From a checkpoint of a small mixture-of-experts model trained on Wikipedia: 8 layers, 32 SwiGLU neurons an expert.
Below are experts of layer 4 (counted from 0) of a mixture-of-experts language model. Rows are named gate (a neuron's input weights, with its number), up (a neuron's input weights, with its number), down (a neuron's output weights, with its number) and show model dimensions 0-255. Each number is 500 + 40 x the weight over its row's rms, rounded and kept within 0 to 999. Numbers have three digits each.
Before each expert's rows: a language model's description of what the expert responds to; "gets" lists some tokens that make up at least twice as much of what it gets as of all text. This comes from a sample of Wikipedia text that the model never trained on. Tokens count by the router's weight.

# expert 2
Description: Nouns and word-ends closing a multiword name or phrase before punctuation, such as Award, Series, Regiment, Company, United States, films.
gets: ")", "\"", ",", "s", " Award", " States"
gate0:459560463448440533495544564486416507577484515501448497457476457567542505547461457495506499476513527538418454509515543454484561520500469523454440555504554512476528559483487483535525507481499508474503579552532383417510562520499525487464538479516489501515510465446585459499405465477468505502497516544514479526528479529555629461438521470456503478483549481502507483528463508483538503487497427569494587522511504521556465488624597425487555420439476477491504524473468461487512532543497500513493536502517509479556452424534532410469505513495570458521475501504515507482560503487596573474465566492507513487450514539468580523469571507469496520484485476422533490580415521448493521495542463492486494465540492479479480528534492571463491531506494533523511500427474501525521457510536525
up0:474509512518481533518412529509461431499558506499526516500484561481572483479408436495495524529544515532505442481430459489521464439545521548497489430509530518503554478468485513558510491505478478482469483506548499507499565573480506529512478527497425506559502520469558432583572477471638434472536512501480515460544456473496425519504494464587464566510467519554520561544556488527468443481506537450425508490497588487507453478495467504511423448558483469489533474517463433519546467495482416456453578501627543528500512555550514546495504476430476500484502515476493493500532504505472540484507523419539515495533491412478500550562500495539501381497490519556562535571464441531488496447549551513479481423527476571466495537504470461536507521460557520504509523516487480480428489483522468
down0:562478505487531474500560452505567468486564473485500444479566505501468475485533556446499503486474514442564549458479521461509552522455518520557452504498435483529441491476549485445531486465489484524501593574465575544486497481459485480524452563567490545501528406502502529516547465580494566580475408417472464515441557472524485520427485523439506549556485516442498548433532468536462474507504519478554456420478445570483555476461481525474446507413433504442541493520522539469527497523456470542566519457431477490498575518465456512492519491468493516444539486502510502535470538563490407521544501467404484523484478511504494515511513521478524486524535618542507466458494518521493519567535545626516533536510497471473411479485482530496453487468500557488493460501518515497461581510490468

# expert 12
Description: Place and time prepositions like in, at, on, during, near, and the following the, especially in location phrases such as "Location in Guilford County".
gets: " in", " the", " at", " on", " of", " from"
gate2:436471521472526446522506383535500442439557509544463490493580603482491506499489498535489534477509470541521472578485490529517541461499529497507437417444507445507498489520545550571472529503504462468549570513569523574476475477484497472471426479506483547476524451388491580512488556504549544559476495522478504565535480507559503525543437555545495456556466500493517545497426455504483496447502518485517544495447538494498540519540436449455494463459506412469491533508401613490402463444474532503502499476548505481494458548493535427498516507527510544510481496496490478537499515468513440525418503414494434479509473503477493509396514513473461427516537523496541522469478529532538419502554528547536510532515497545557491529509531534501469437508562465502476519466436488510523524594475449
up2:487496505497487545524554503528489483444497488535446486535518493486501457505454497481571532507413421486484488405537555477492508511507431529514536446535443555560540516509424533439519477527495559453419476456560423551565453456479485494519497518509504493466504540428484573493497545522530460524453495568539423457551516532511498493464486565528529455486532509469489516507500556467597525555569583526527526480540494516478522501492488562480500545457483444532488492489443572522547424458459549509482499454448498519527468538422523575541506481577512447503496517520493470461436524453497515536555561492479457489481573573503554428503438511502465464502472504513519455492492513425488473528540533571544507437491503499536498507486542509508621595491526518479499450515484452519433510516535368
down2:543500493412451508482501413491530481512444549477563507496464485516538449502444504504608489499548485497498538418498478555503503535514503490553571523533486536576562537434497440443473417456465502563422514532554457456461496468585502540518483485451516471496521487527510409515501499478528448487544503544520484453503471508526503502508490516460526513468469403487423493503478432467559543519544521523450443585498528518473488566514506557548521533450568484484517543497520569493562474473518487425519499494427474506461455543499507448447472526505516523508456480509552513467473501536461440451442532528417549490576474528486498461524577491518517436463493528502473459558514528483568589531457535532464491459481529515516413466502465501445506554464526506478542571565491543600441517436480537

# expert 56
Description: Closing numbers, quotes and word endings of titles or names in lists and tables, e.g. PQI2016, Book 3, NJY31, Frank|lin.
gets: "\"", ")", "th", " Office", "'s", " Department"
gate0:518565494426519472542404462447502574512536456554575516495462408501458502503550499425541507542425506498520457446486488530479516480545488522466514537517543437515527548592494561460494520501527506516480452440557524435494464554473519452594481500485466505496419500529539488476479500527551489536468493532546508467508496468528501484481562487610542497519513484472485464406520451499467500524460463519567445464514555519496494427463506529423476454533542449480467558521522542475570553522553523575529462398503518529459478493553530560582525505509441429500429474515455471537464456536523485531459526550420478486531493512482484527564510456512500518567558545427575482443532535496549455538442487479472480504495497483471468525517570509479498475518525499442516527466587473524491570496477456
up0:547503490484467461497470495430457481541461450528503503520473496516445502499545491562497523520448556538527464412536519540518481444502440495469469597506492489503436477481529594482477470508536528489481501461483535458554430454528495467546547485473385499447508503609439569503410523515396473493455494508453472474513499487505516523513508587498497535485516527479451495526508523495517505517538517441577527461496460489555511487551454481455544464595548490462475520528500471502471526486493555450556457501465621519474516490499524444501529506464437519517504388494497517495525504474562425450477504454500554491536581500514530498470473497515514440498529449577530529469524445499449499504489554509483580494474506579463531532457514462503493471479447528455603580386517481513517463586501512
down0:498512500448527501542404468525456512486568554472560513584506515510501472443480459471554544419460470518580504466579499520491501410445529590466484505538453486506484481468489534464434493479541548534473450420482498596516469463517496545574511577418529472546472515512502558436451443581473521467475433533529479519504493490463520500440497505445427474555483492457480520498557471613436518494461460506462516504510488552472568522546467492508505503433562454504529488483530450556572507544439495472501489587389542508482537522562547499510448513473516490451542452536445468507472492454573558502443516483513496526552498438479524471495504515561454494555492429437471506501573502463480478544484511526469481532489493544455471564522497491526499497494509493457525540504527499582484482462544539